Experts of a small language model.
Training: a variant of Adam for the experts, 342M tokens, 10447 steps.
Below are experts of layer 5 (counted from 0) of a mixture-of-experts language model. Rows are named router (the router's row for the expert), gate (a neuron's input weights, with its number), up (a neuron's input weights, with its number), down (a neuron's output weights, with its number) and show model dimensions 0-191. Each number is 128 + 32 x the weight over its row's rms, rounded and kept within 0 to 255. Numbers have three digits each.
Before each expert's rows: a language model's description of what the expert responds to. This comes from a sample of Wikipedia text that the model never trained on.

# expert 8
It responds to: Pipe separators in sports tables and squad lists, plus word-internal fragments and some word starts like la-unc-hed, Arist-ot-le, ph-ilosophy, Elect-ed.
router:134155123088129088131192081081174125097101133110129138140096138078118064110128101145104095191152075162168130172153178131135093121125162140129065151159110122054136153142189224164098112142119150134126122106100104129109195147131126099163099155102177134134189173123087124121115123157178113126189140115169115092147095110095078061103148056130147072141106091136126128118153176127147177084157127117140139122057125145182139121144177102109108132112119158178122174152105054121104107148093102174176066101134150191130152110103115153141144112114164138120132103158124096173166156121109179183
gate0:131039158106139081091155093138118110100140144158165143146124094065098126081145139180136111173118138114152156102146113118107051162088090111158128176143159135115112054124132125097185128040108110140098154173176106163133102130147147115071096140048120139114182146053099072114125097160105133099087111115187192124117169169131143127135136163093147058114196139108160102120150077134140149141127084154157151123143170130111178130156094165157106160106108131094099167123173094167091153112097129146149156069123140138150087085136179105072138137175127154128174158087101079127093159141090141114
up0:121125146118052171129103154144161152147144082153174159132185132171131077089115097112137081113085075117133141151153162131118125115067122170071117146110114100177130084094135138120131142150131116137145121084124106073129057107155126089079132202123201104112121098188103116135161085086166116070126088040124099138075095132156128135155078156157120173125144114090163181148134114208137146121124122142143147166212111125085089124117113061085121103124161125054135125089155176107125161136195109109106121157167132089056160133106139119116118157161094104132178115139090152108177157121106109136
down0:090147113132129126092134102184130157167110180152151151135104159138095118158171067157148145151098080161111078071118190106130207158139122160125113152135123126169138120057141087110150061199157108067119142134136093085128125175128133132113141083122171065133192126136087145134150124143127137157119117096079194172134145132131150147115169119152102103112088069203154185142163172119150064130105114106093087190085119152122162156156176038089099147138135090113124129140085164129113138117140118129133126138127165102109157157075124168080132150158129125124148112049134148057096113179173155126
gate1:112099113133107146167155109098167144135172073154149139215107186177179075095159101100151149072113109092089159127135100145138085122081114133122093113140136114089177135081159111103110188174107098133123138154097091111108114162113138071139125154079136119191089085141183079137125161149130132093107083103057078114150108141134090072139148088138169150103102086114129141204103176100150138136167179178154136053124137114191100146137118111110103125108131131166178158057115158107156150160152120138132124110116133097055138120068160106139093132132134163132092157169061061135168160156114154148
up1:088108082108118130071110144155120108126151131110151157188147112153146179095178080156153162181082100167173129142105104116128123192113155115077079148154189169167133082115102118162124114094130084074052094127148147123115104122151100062169153136129152127125099122165165111125129099142126175074141101135120126093190143151178126138118111196171136150126128082146095194088148117131097095126094091155155141142104097104130186140122136150134082129119104205057112106133113133114066087179077127149114159091148169181121077158050136144118104130105168138096137179071110137162147052101132106130
down1:098091073091118130099112119151126140159084095065119149136218119064143159163112095142146167145072176155061157133080095185134180167175126144112073103113137154132133147124092144133088166156165038115056096112117157092156082141146188114141166139128183131110142091149144160089121133164112117152197084178131123148127131134114111144178150134100165166073140124126097173154136124114178124155131141137065142143130092184107133123151096083085127133162035192125076124134147137125109139128107159161090167117125108127127174122139114094145140130151166124098103094113136155134089144069093095196

# expert 51
It responds to: Prepositions, mostly "on", plus at, off, from, along and against, in sports play-by-play, ships, contracts and dates.
router:102127125067151107133101097065062123164078121106105133189100132093122079099087169121172155147092139167180158150112170116135120111166135094123145101154128125126149119152109086170079110103136093099150081146139239122104138144149133113111129163121164143114193124155182121105076010116162125128142167179135118136121164107133114071155143139159114131099099140181073128116123135124132068122120100061124139111098138123142165063149138120153095179103098196146166106183127103183154075109082130121156142150114152191075109142156183141156148157132170157143106092089135137101093152145101086151
gate1:171151082109168125124098105089148162096102089153098147137101108139165127128091135179107132101174089098122140134172122087121085092063123137141149107178144079197154137065181090148114127153108093117034134145115119165117111042206172103140079060099126163117050057163144123139124124204110140123087096152079127147108157070158137147126129079141128184131087188105116151129140126112112161133119113089142112166122128176135128122152072106116131103113128116147125161134073116140126150142110137177150083150117133140117119157127147061081109070123123085177149189138078111151095161141086113092
up1:160180090120175092140126111080155214124111129131102140119092108140159085177071093205126121095151123078114182149170140085161126087076139145144122151178112096180187120082150103157134157170122114091091130144096103171110134088213137133131123076122128112112070078141180071133134093159111164127052109163089122138104149066132094112090137124119127188158096198128119128106155134081132147141135135119168099164126148195155155140135103084085170118074095136117148157135070147151133105124102154157178089122106111160140112125161146080103114076119134071130096179136089130121108151140078082128
down1:094125133090144151179087162086039141110092101145127119177088160118118069091115155153083184113115092116232090139170149093141172157079120159110201102151128138144134109169098127135130071090083100110197121172130123109104131108116098107164109129128155120109136100167175117178115103129114177161144126176123141130095117102145131177156211134102103084146143112128130160164132122097130072141175104068118165084144152126165143070087109120116153126082153117132088122132123108122126050110094109144116109088097110195125174086171173184103144154112146139123133117114121101156108084093109037123
gate2:119091142137133172089138128139096150099100201095131081110131128138092099135145166123120194179173100133065101119099130115104101103142145118138155145144115178096099116168070165146125150122102160120139101071096110140151121164165095084128165132207160165167172224128114103080169102101153062116112153109150137160153112133138071141081135097085133122126155177147130097087111211176113129141112089134178108200152135158118082120097162140153113123144139153151117109136160139133072092044167165085175163157120148102135089120107221134114121095086103141128128142164147144163116181106155150186
up2:120169159105140131157113104094114171154103100115109131144121137148096105154153161146168185123160132175123122089112134093182149087130106089140127184157071099061087167137097124118104099118089125056114118077098157101169131207107096091096133091106189148152148161142116102063153083130128085185123142120104162137146141181132122145155167143101124134064147177166164088103116185177133094132084120075122082138110081153114054125066215144177095073122155156146113129187216125119121076104179138133128102155111115140143101107116138108145154091081110140151103112115112173169154104109145132158
down2:215081167152138113159165147139147126112113159167149091084131152165092110136083139152128115143106184099146127106172110131113093096166092198128130123114129125134165113067184150104169096136108105092094107123127092130175165095119160121082107143105119133149131169138146198122120147081128099138136117141165178151120089156091148087142146091193202103067161158170092091090138127114099110170173129063080178113175104139122109194103161128142121118123118179137159152147085138139131174182161196181082130159090162115045089078137121172146156154145114113115099092142102175152137103174082153147

# expert 46
It responds to: Pipe separators in tables and colons after infobox labels or years, plus recent years such as 2019, 2005, present.
router:133144134195095136149078076132132147175164141178147175134129127104140086165087092142153113102202112106066134160182078133167125114110086160097185102137144082177070068121144113136172131169157138139142135174088143133154173128126097056142187126146155072101117123084167102117110114188100124063097129091129103120109142117134084128183061101113085132122151107102129144135151125164121097148113162104116122154044182171129126135144105127151074182085140171126123124084094123089166156106140083125056078179087114073115117120154108130085166135166112130100132125101166124102158128195163143124
gate0:125160220101122105131202160191165068093131162127092131143164121092116127088143104114126104136110163074100158123149124080157134178146141151196168120197158119117151115168149088118161065135112038126138128151129131115103135120124097144179156075142166105126100166146151102104137149126131159156125135072157151141148094165091175151102201189161112090085121197081121115137122094152133114123154085108103149139097126147148116152154204117145110166148099154125133107171192121129173110079124166172082129121150142110155148133138150162149125090125122094213083103105107161089124197086092169119
up0:120088159171140107157143164164132084161151097124157160176093096121129142088147111118153145153109117102177165065130111128121128093149121144140100129169133134074179099175142136140115080118247079106136087157181095150133146149132138110133110097127112101123118191111156141110153148142091125120104111090156115128111143189167181105109096141123111077066177137165192114076153059140135113111115076113146138079124084173219128098133164167135113105154075124115139193076093153085131074143117113175060144105093165113144126135117075123115097173120124149184102128130079061132123135103104190117
down0:148106078150078150123101111074119137132073103151121186151150097181053142129103099147163128176096183084181138141119177119123120104098097109084092097110109153111113130148090156148133174155068096116189074150188143102151151129093091120140126095140098116114179184142137148122134117159147045150124144119129145119078147129088131136110132167140136153123162159133151098135150100096134155071146090141098226143106090125137199135149149158176169148120162182142183134146151144174133059079146170116084143100130070156077126142157100096134124117185099134090100193108117114162156126176171079161
gate1:159093108113096135183151079129114145150202203116166149045082218145158126151131134112071152146160134114121103166087114146140103106128121152166121139135126126143139148084086164096139143076059175103180156091125109116163177096136094109089158149117126126144190127136068139063157130129151085147140145088074137116087078139181101171181094128122101104133141067104140100161134147120077139110117204133100139180129118112085123172147055122133100115150147115129125118146157165176131143096116176143156120130146163131082109103149161138137175155106125091093193150195117146147191073117156097121
up1:138091119118115176182173108093120137113169195137083169094079193140154143103195133118112168178128142106127118173121119164151121133153089144151128129188171086147128160099097109142148108100074178091185174131137086166140125099063120117155130141124119134117148114105095086064181113165152100157117129094119120085099080165159123187131110182066129057090107091146125111164130110140102155144132134121062145127107133146162151153174095040113135171125139120195155154104131125160073113111125183145140129178154186057117064099134124166127177129138131083111141146133115052144143091097125108107
down1:149137124107115133141158081092181133169161135142130199134130075114176127161146119116089106063155133112163100124155078172164166155148122102111098098143145110145113093086109124183173130141170156120046172137079112102083141126124092139130166101182185152107091149107192095113110176111134112086120164158132122179156118133205112151125145114097092114147145093152071174174147127158138145128137163061105216120113186103089142203111134070148087150099119132117101115097139131108141109102121159094149131133092113141135095068131119142185121143140083054153153071132135158142095080059146086090

# expert 27
It responds to: Directional and national adjectives and endings like northern, Southeastern, British, Palestinian and National, often before a place name.
router:151156128131167107160109107105122157132115111085093141147144159149203146088141081057136193134172103172143113148198151150173181190078108129078136128157169141076136108100084055131125230153094123164105149093123132075139112168160093080147124137194089177129123110126097121089126151178118103103158138154128100108170091153149105120088110178135091083116126115117195148143163116158148134099182087133104137112114156120106138121095156087131061186116132093116149121147092099137142129172123099129129081136135132127141035148109118093064161131108170138101186137141198122112163088132097125143
gate3:130103198107077122105081121125214130079138181156126171103113062106136105153140162123147146078163128143166122117155040127153151198184150107124148059123187173144117129164129069124178131095166127106094123090098096105165135181132169167145138122127101158093190120097173170118118171125161095115116113175178162137076123073156170101187142137123113104138125108115084087104167141134112116148105150158130138158118135136081141139122101061078115105125163117095088135095089133120143129165133159081107138073148116173102112123135111108046155110106148157058136176106135091115127164081117078104
up3:157028155092072144104121127140169160094136158149106116129123135176121085101120126091156130106144153121168095079150084136102156179140111131121168122127165129136159094146130046142179129120155096116078115135157074108147161157138100147148112078103151158114164059121147184088176161124112104113163109135138090142062151116137159103168099137093087087096136086105128145114201066116141114176126133151156110094081144096108084170096082115116099105142136242107162126094061154139125175146148177090101093113135141181070087095108150110083110108148131202119109146117112134152142104108189126119
down3:089171136094133100148161085152082144158117107139204170101179151115092150136162168136110112121124151203108105130152135092201107114141141115142098125177043104109102099150151150138098104126130125119119127108096130138109151165094109121172113153151082077150117137153155128117143072108145130149094170152126093139105115139122100125153114111172127134153151129122168169107118168131059177099133181164149166128129139192145112118116191150130170131175120159143100092149123233131074188173172117176148135086155159065167181116211112121150183103129087089190063130117060130160160116156123142111
gate4:121111167093120176067123028122172098146133148075091129165115078104125130093102147082148200134183100132124131109126098071125161131132110146134159124114163090099067150153107070075174176101163142137098105123148142085128123089115140139140100145088092132171080102126098156102180070131128109057158106148147194086204164137155153131142118117151104103127167086130092113145146129112188137156197083142130101149116133173101138157071129114146065135140122147131141091134120141181169118078166122157138136139106128165142069134151122060183106182138075112070121148151123103136128140178083080120
up4:144123107148085081102075107174200102135141131175175142077137156130148106166144165151114096114142144120185131174110113106130118174174167155105135166169145204129187163122143135208034090142165138136158092165143102168163131194103186144138125104133140094114178156136174147156129158100170107163156164127097067101122090156134092123133117104079132162123109155157137108123103165137134135158125123055105183148158125133158121089145153133118172147197125122164114184145132127101152155157104152119096113082188121146191126080142124111060113092152130117120091145133049176139092138105089184135
down4:125133127144163130107130098135085117136115087168186164129160098072123098083138149135160127187134174077138075183140075140089151081188119161181156110113121163091137156186061117095186143112161148132146113107122114141138137171180127170126113124144220119094108136148166124142089166097146082090156124140193135118164118162115078116117135083102116114140129133169102139182060153165123112098132152100128095076164159168123093177092174098088173158139133076106133108119116079090134177118140108098122163084170089171109141097063076072090095139154124123140156085123135121130099156158039128124

# expert 33
It responds to: Small numbers and number words that form part of a name or label, such as Seat 3A, Canal 5, Class 12, MSX2, District 45.
router:113158123077094161117161051142111141117195098099093189151140144152056146128095092155115091143128086114132101121142099166104098096108121085153135146148152100101114149128171129144161149119107142145167168111125153126128127091176103132086171134154098123113105123157074114128141111068141151100147126110112177111108089136193133202121123095094123131110163142085177107113104169071129126188135132106099181160158110069085076119117135169169119150120068143128112179126109080127115136153150138171111075167136226155124093084053156191104114137159134123105155219090106160106195162109178125140
gate0:073113118102166108132145170090141140170153129129132111153134146100152070090132129143119117118162128112124137155138071095139026144146098172221092089129137083121121141097173103186115084147134152083154104176159167123185193152090169061086156094112117060174109179111113137171128055111191093147116132126150092139110164122091068050149141091204122173154130187136143079096103171164129128100093115123126071148128092101119087116129138153156155111117114097101132175148132157108185143143175176175118163121155132123113155127143150136104126124070112160129095150105145140114136157131075122113
up0:076075113101137093096156124087142157125165117108189130149152136122111082114149050142106129141124142124126161169110126133160074110132096167242139092194136123138151129101077124132127118098115152112165066111153186096152166101136146090097128144131085141164153111136108165142161101073199100142149133119135141153143198171122086067090163131188091161138121111103141146085139180114137151104111090103140093106181104099104140121145106157133122059112134111058110185067100110141181174153114193174075161096164171146140085173143149153120121127073136149159128148147130140072159093096140134170
down0:125150120116075137190133096080123081065113161160127159177085118095114151104166108101158101144138100141115158115118143165155116131166159113151158117107139101139074093087051166205148083117112135142158103123110170168124150176121136118128154122086126213134077133129148121110082085154175099107132138117122194139126137169174102150165123112132146087074191122092112119111104105134101138131193148134199182170139139132089169084108140127132133160082146123119129129102154131108168151147146171085201160212132084166109104123146142138116124166179119102070164086074190138157071164086117149081
gate1:081136095140121150127128173088136121123151101107148099116124130148179174149114140145163166132163145145145166116114042154076140149121129147117152131145091097099140157107131147123087102086139166143116138114119093218114115144147130191093139155112071142107166107118118086131168126146092135130094112099148113091174202123137140076128108128124046079057073211114099112127122126120131150130163130120141111182141142172139134089099097133088196102105086186100136113150144158207106059175131087168117166045111111151127132143130099159106088100142074058086098123129168151082129125145101194074
up1:168145143148167118160115153167098091102104117158117122086150085157120105116153156111099104134123102109159112182107128112150122095127192123168144107141133187135122093182076078112107079122113140086182111132095172135183096132093202128091122074098094154127124115120138178132041114129131146140149065150094137197118074136096107107116156190174158165119163057160117156154163131167125078112117114126180113107115150100168141170199168116100102119128121083120102121141071113109135117097100176092092090128140108100109172134167153120113193176115181128146192167075114139189070137118097067144
down1:206166145117148177163144079132117130142152157118099134143135176143124144170108118158149124124161164093090153116102113149067177144172133153154158143102167174167144163121097113119138158181132135112107122138052125098121133131172095133088110115137159116147100067103143058143128132124121197232102148106161137096094115147106117186171162138138098127156130117118155163112107147040110101126136142137106019161090113104073133173145144171079152124143137156124129086132132131084085102115145150115153112075122200196074157151088151147105114084168122208144138090113115142124187107124129163082

# expert 11
It responds to: Final pieces of words and list or table fragments, especially in scientific classification boxes, such as Eukary-ota, puerper-al, satura-ti(on), table dashes.
router:082105163121109225114124202058203140113106142165133104115169074168113111117122200135122089119062104171126129173123116137141117157077105139131152119106153117194135159175121116137115118147141182126122119135180152139155071134123113143144115129185103209110081140163151152163140153095128092118098116106154154109170161095148124154173151126119147086182094109134131149131093095086164079151176130166120114124129102126098139171152124098140169147130206196109167152140113042166108109138130158110155133110055111119171151134162135150156136053158062116182148122147117113110106188108128151115
gate1:154159080137137123120059157185116089185181148090092110075089114181120135075116132171147134114111088133114064125123129136137134181143123096051123161167125144114132160098131096136095139152109164159158159130111101127117130151184122111111150123114128127119053104158127102163147095124215147126130128155111108128161136090159088073142111087181161137146110092125083134086162202114096097159171118119139099110154123092108102086136094170153113107165118124093103160100132076090183161125184154180160181123109102065141139141114147144094229137173176169124171107149181104086195150124148123163
up1:190131112159105166121154113130130120134123122082133145163153126160121104123154091190095095174118131167133144134152107098120111154145141070111131129104099093083185077143167119127081139124126147144175204137137124069196083152175165216105128107109118114157100167146137089133149081116133156156180175065134122146135137117182164155081117144075150105127118120189178138135124105121114114161123176118088111155101114186187147131070172169203093136147154164142173186187105142106199155140125166124064161158095092191113151102137106101136086108162081088134145110146093136165115101156081118115
down1:131100164198112212154109105168102132169169110103055059096201139159144095128089156128169137166152064156145125100166115133134081149110168128135124112142161106064131131150110158149161138137118174126109128178119135122161071098122117141178148091172083128099174141134094153125116103086172093158112161130144155121073108139159105154141158218089116099131172136099158100123191151069128150118170078159114158135106078072117129104132087142136128094161132117166149190067111104097112114147108147130101102103137118173142122097152097121109168099181121137125169036128114121178180106178083118134
gate2:139127147154160144073124120159171149174165114137111091117144135121157190115092149160120112112179116179124125138077121176075119130116077185142157057142154095143141100168144151141109108130141162120103126064162156134125080130138070159141101145092183115097146169112145174108149113133089105165157114129130124091148080082121133151116146122069110115148084163141112221093110179165198173103162085131112185184082136118158073095117106139117183137141152121137182156183127154093131072160166084188132142136150153068133169168205139163169133130162153106110155117094143190088079125089133143134
up2:177138159140118149106108103151120144135144129130095116187131073156150155118141160144148056141106144119160116136114095161107186123142140119133162160143104138170118111149135095121144133130112117206078144103152126096059145085127079151050157134144169110121109137080139067168122073096109137113161118147132129085115167119099114082115093140095128155108113110134041163104058122073106074151132126147218026189195175058172107127116154103140100101169098126100123119125128111124127202151141127178158189119143146153121088129085151173111136119126115080080102102190094146129146146165117120096
down2:212081106164124115120117142120148117124129157134064161109102177155140160158223092143180093153136145111143122132089106137131146138090114074071112103046166073119151117136111091142117106139109163090151065108158099176110154092098126177101145091140130072118094111096165126158161150168131126131089180146090113128147120132116107209160112137115137179146095116132137082088163147135135117107177136147182130125119120092127115117082093139090097121114089129128172145201158098135143101132123123099151085066039098180136162166183060132137107133174140135132148110072130155081137175121142119211

# expert 17
It responds to: Ending pieces of surnames and proper names, such as An-ker, Tur-ner, Bun-ker, plus infobox labels like Senior, Occupation, Mayor.
router:116117138109144193122144122126103197125138140114085156096104134067132190102143133149213122162138080131172097099130137137137115128106137168092165114151134143150144105092120087149068096151118172120132133115164116120112163132107080116147120137144145133122133159152157163158116113145133129153091198122183090103171089120075141148098150164105154114156122188174194145096103124142096102043117106111148139076085109215136102095141136084141152127102117196079128177171108150145100092153131105220115122116111130074110105103199132146157173098016148158176127115098113140195095125116125108105
gate1:113143149136141160140139137149107138172159140166144181094098124154164149104153098046138165126142131148075121108172118135131089168116109159107174102125140037129163154139094177150119085121118079095160105094150204150092163075105142091080118148165102190104111137108179095060113136093139188108104109111095167147088104138090108175143106133153108140086070148110136132102069150148137139117069095101044117155140095093115091081133112145143144118088130105150151177185143132137127090145175114108100096188165127084083199134145176160095132129143111054109096174191100082106129142147118118142
up1:134185112099178130194150154120075127149098118154157149092123155087163128075118100086130095095137073111132064140164148151152126155122136115126158085160129105135183170091125116151096137086144098125171089124198184119122115066131111163133184098127191201140106158124222096091145165066144147137142114171100161151125139129145134141161150111110127118104125165083116104094060101130116133093123170098087115156095050124136139092123108172127169112088116130087096155208180128109131119120116105121145105186109141111097125189213114146132128132110164141161130188162145111044111143105136159112
down1:089119174108074192144120133102135153079149176048121126186145084117152183146153103157107067130093122133127161152080103139118125135068157137114171100166158158080144112123123160086114165101167152142201109112145137125107086151131083141128079161202055157125172141200086099205158153115134134169103131092140146117175147130111142145143191095108112098138184128120157101110103153125080129109151095092135152129110150144170131119141163151035129197144092103152057134118168128071137097140154124122171132072144143169146146153109166130079131149176110103144136134137082098122130165123095134182
gate2:143094179162169092158129162126195138119095108159186154153074139124149159158068108150134094179111096146155141178130120102088115121171109099107139098126082112141124167125138141172159074091108042129077150116142091098102144080121100143165079093125132141150106143105103160078078136116141144103186131174083102165107096146151138098152189070116097101070092151161113217140126098107169141106173114059164110106112155115192131111125146134126117137141111130132154116140142075178110118142089158150135125217101099157117105145155176194165066127135113104156130102082123131089106095169201138135
up2:139110046130076130120114084165090174079083111106116129149167108191098098106105120144122169111066124118123141086115046134098113171085132138125151195151146125122111138147102151121104134134186182149122170172163101122111133173134146133097138181137091112081135121057142142190187156181114134085121129058150137096120157076138122130092082173124139174122145092083154122162178135082129134160162119178115122155149159090138073059139127174173094138139177123067184188105135178085167150114169173140145111156152122080089161116107121099079114106150133104114136165169133145139143148109081143164
down2:151102128139149129140169093150152075132097102139158136166132142160099157101110037184164108128095141086166134098091182144115135165138130138090110106063096113101145110139140130169116117091147112099143119069208097119117161104100150083170142113140096110108126148105118154164087157136094228131099094130166139120154127173062119119137126170119099216128154126097043181152094088085176102134099098147164160077126162110159069066158118154098093112168145125149153151071151109144134122111118143143169156138158137157117127121185109141118117198078140163140118136143140070113116108040112080103

# expert 6
It responds to: Short common words like back, power, home, high, plus pieces like et in ticket, and table numbers or percentages.
router:172131096148108104140166118178152181118075130079100155154146135117093113101157086198177117125168117114122141205153119123125114148149153188087127129154092164084119151159116118145045131117126143129118153133120130070123117171073131115140083144110152069131130084094119172114118098067158085155108160116149087134186180136182116109085136066081126058148083174171155131145130125222135076161138155094160130135143146116130151126160104173130103112188197150127126139089069114126148076165168150074113175095174108163137169115136118155102117126114084099135098097068109110110117128104092146185
gate0:078161111161118118123179098149102155153140124144153130088148169097117149133131132093121146147129103098144145152154138122112100141080094133140105140089110096164122119164139158075116169027160172059141190154172146099117125139129081075157092125128100076084080138133063142131117083154073109131136092089215148143075124099151108139142155130094169096183091204110129121123172078158106118121123112117078152109134155176130045121164054117201135140119085114076108110095124121098118078116086108144095125207145177118130131141165123111109149150180085161093148135158109089121173103122181112117
up0:141118177133131090105114143148140200150113191142135148109115135122133180134130067138117114133117140168068082099054113118131157111135128092153086126136129146048088066135115158160107104208115136141121090102109139108135165094117102087117165143136089169170133148159104068149089111068125141081125089123089137135145137110032093116164065126100093152105151093093124168136136128164121157148119073136139122081153053107100162158108110142161148134078149165133148068143165186127064104109115191128138143118177056058154122117077119151157121081115161137156135065161083111140125133152106083113
down0:108137159125159134153140110122065156158154110155109100128144089119108110112165112127162114181106090115135018068086138147083167185119091120157106110125148153138090137167166116093118169126155094090088165112173136147146130116125082150144097167152124143092133150111081165134105137139104149136127106143166106114157153081141137149146127145133133086082133118153136165061086085072128108138106125119111155103166167200140150165226101166204144189161188169092160113079115115149122144143154205121174140090174113088106131184123133137073188141082093147159179147099102137133205107103129147150
gate1:128101149136177090132149162120163170056126145089210090137065152131150101106194112098123072091125086138127070075122153161121133188147122119181158085108107123102171114164101115182095178189143087130139103084132126144196169074164153114150084134164139113148127088126130107147120103120166090106131122097082166148150176107121125162118150117148162086164147133092121213133112132075145162152067108114118165120144117157126140140078111171171218108114129149090072121079141129090129159099150185132164191166103142139158091093145078131091105143108114160161126142119080130131156152157085095138
up1:113134188097150141151121184170166100099123123101171122136104151153164110103156065105112073155097107104120092123114142179120161141161108145173137086110150178091162133146167088173110189190177104119129098070135145115190206071109184142146066148136134129116167064077135156127122187118158101105152149162102161131162153117135137177110173148128172082139111127114070150186113144078133154170103125116140190148146114135154157147089147156144171104135127168095095143093127118098143087116148172127100172164122094130192098117124097088109069125123074161161128120112046128130149147207103100152
down1:133146162119130128117109124117144097055127175120175068110140142111148166078169148074163110121162114124152110103156113151184156211174116149147094088136171121199164151137166110156127159128115138153144100170113157118162097144147155101151092088138117174131137167102175079112128089144131110143131132139091146102181171109174074113152121154104190079138140180129125106127168184090117119146117073111135184189155128155159198154083091105103140140120176132102131172108151124069110047163160159104123172137065150145098145115137116133101092142191114139124080143021083149166100110145104106139

# expert 53
It responds to: Later letters inside all-capital acronyms and codes, such as SP-D, CC-M, MC-A, RM-X, often in party, label, or coordinate lists.
router:051136107145086160041114113144184120188113140085130110145159137124098098095112073171153118201132093093090122074098121078094148188089116109118113091126111064161103095138154143112195133128124204125155120102090080164126137155098089121139118110119195136094159101111140132128097127156114156103132154103170074103041097153170115153125113165076156142107125128119122136110122095152088157123115111127121175146134099168134134128106077138140134171097157156115182090070085183112153157089096170177141059080159130141116148138086162128149121105177129137093167093166081131107135151169197150143
gate0:100060062107103105089123171146196163165177134121169096146140152120154140098170122154099140111102110100151096184121157084171148115176135059114158108125149101102155183152097109181147124120094124110104191120053121121102144094087082099156112125182100128097129187157138138161125163112176165101098131163152111129101160100163144129102137152150109173141127123122243127108123123114076124124109016108121136184123104048152134136148138163141179116089068105131123139110093113136134138174144157183111107175085134066123154134153149089097115180100105102081140103147130162097158145134147138147
up0:114171099165133108110102154087114138102097145082084149124155137078111064139132134124156137135174114106086194166077124086119021150174164146168077115147128188180130072119111083052147153103115134089170083123095144131087171156158116128156155052144159161114114129128146172161166156099111166123207123099148142122125153109144147168150124110110104122118140120120067133134153143103114149174114194145143103160131133146089224090169121102087127121142156125120089181162114153131125135134136149097130134161058123196102131127130146107140087164097155161174184171158147168184114138122184121114
down0:144145079132104072127097099108155108151150093165224116158120139130125117088070133135134109173137147107134164167138146151119101108099117148136130132029064072179071149108144130100149137115164219122080212097141135125122158133127141097169080164115135078137117135105114111121066085098198113204091135062103155118140069076140149169154105117195161156122112094106169117137166136144158105142083091136122088171111119067108170129135139105141162157137162163139168080116127123154112079125110135073102072155142101107139118144121151085093139116100151133118166154129116136118136137177159066168
gate1:128210032110126173154103081168153159135102125113127073087104122123103110145106151168159111097077089120127142184096121141122150148153093086067162131144128160173165090146161119129153110161077113152126098104139133142129155138195098157070151192076108177092114151164094114135132143156141164154140165088148140120143104172101139124114160124217127144159069124102107126076144132091094114094147151161108110167126134135145049113090096136068146148128094106067134137119159120099066117117081109148184203089121149090155158103170131115095080167117153100096122157153111130135213151109173136139
up1:162123084035121134108130132193145161149102097169145162147120116153121165171166084144145120140094086088193158195197105156154143134158131180154153110148103175196108181115079148126094120071170149121123115137108140099095036110124109212164138137137137147077139158119160154146136051118092122147137159153105095078139159099147083092136171134117130158141151125122097140126156076114139102139101161150102154094130103171153129187150135164081129090158117153081126104142112145164189195094139116135148123163103122127173173104173121096163062128105120154101137097151082132114120134137140210106
down1:124156056098132145097164135189129090128144145072118159079183111126090102093088103145182167115128104168134120142123132142157134126129054093103161156163138124113079116108142090115130182119109114136173118068101101117092137142092220107129074125087122068141096113186120099133141119098144152168085120198118120130173119172141111134147127142188153112145046092141119086109148109108129146131058150165135123161145113053059131128168132133067111142080101132157155121139185063106124126070112170146112154094118188142104105132157070114159091180135097119193140162108126152170100132152086121121

# expert 55
It responds to: Kin nouns and subject pronouns in biographies, like his wife, mother, parents, He, They, plus the "le" in Newcastle.
router:165073112107153162119140161141185134122157154061097108148092106109138187151110122127170082134121172142202183157178178132137085165066125107107166138133146126155197085140120190155071162155117190146097100130120172167158165130069155121093147104162146192119117086183116093142102116134073065126164099044138112106118156124045115117142161102120181114105129158150123134092115132101110089120158061130164136097081143121165132118107162130088121142118141161100131137129112092108082092108085122147079085081122089110130107135094108153128112111126145133183120099202145171151148129139131174067
gate1:101128103154142106121166149140173179222097092105102126159109123108109152193139119156164100103122134118064115161130084125093131155155122151080119031130080108137101143110103097129087142094196153149099214113116118159106108073132103136178105155142113118107162078129087084174162116105107178080100136145104119205168110079096127158085198067144123120168108086094088172145120099153139133147162078132145140112172118159090175115126086168153114155108093148132114159152110125098105098089147170070123190161111099105102175164164149127091155145108072092093156105148119132093108124103115164137
up1:103100200124110126125130112082136094077143108192174178080165097125071089091162172107101175099136151102160146086121137106096132103145137130174154168114188169091082074127100144093222136110077076115119138170099141111077114153145137073113133113095129087129136142116174112091076154177129126105137119156153081188200115140173148147174087118136112112132132173102160157167149125119143172132131171150113123161070196151083130103154158125118092077133166079129170095111142142167184120102086123137105078103088149129134121127095115104133130152150213163075155164102148105130096132156145099090
down1:181159128129137100108124114081088130163167079103144124087093096111159147113123158081087154147070140147125148156151149123096136095119143077150101183118105111146077119138092134121122147118132094104108125122139166164118156162146111062142203096127103154089069123156102139127132118134136173149182159085097188149125113123149126074153095087107120151116140128151187062178084177125149152159080102128089190107085132104136177127110074079161128144092162141112153055167128126105149110139167127088139163065111136072128155080108209121091126179113095117143159193164115121207120149116108035137
gate2:161116155128158113140087178128177162163139131113160110155143088105155130169103151152180111098106156107113060130072093125113131132125102116124141110167107100178108094108123175167085126138144136050045128153135129179094123178123176140192178115163099172134074196184139145146097124091113097110144150128159051138134149122123184113145128083142088180169143133133151192150105074097159101112105128106095097109135207150127163164136171113079131128097083130125103179133105123079150084130088071072117104099110153103139102193181167124157127148105111130184101103161144185129152108092090102156
up2:127152163118169131136096173125128164128137108160115096164113131121137109107091158148115171148116126112129126109087121114123174184135126103119138095155171125117147108141119135093109111068139063152076114141107132148107140092186074142138154108129090132104109099108149062108135169142108135180099122101162061090146149086095220143154123122146153111153220122143150084119117150056180144135123096162058136178076151157108176185116106130185092148082105105136189167115088061064113170111112060198094113089164181145130098162110107118090116127077192170124095140184141115122160121108116136144
down2:095179130118160144151127086117086203111145064110070151074223129151156145154112184094095151122073100069134109139120141188109125175100115108140135148111161129107182127125135142114173161130147124171177094120131130074099157107108064108182121112071136103137087091147102077147082136159119138141116145098056115160128139193137171161075169106101127044114147126086118069160079157139052125096143094160129167144127153156161118081132129162112084123133154121178127155128092104117093086161114126167147119109135090162174121127174100152104161126114104123119128086147129141069146170101086076107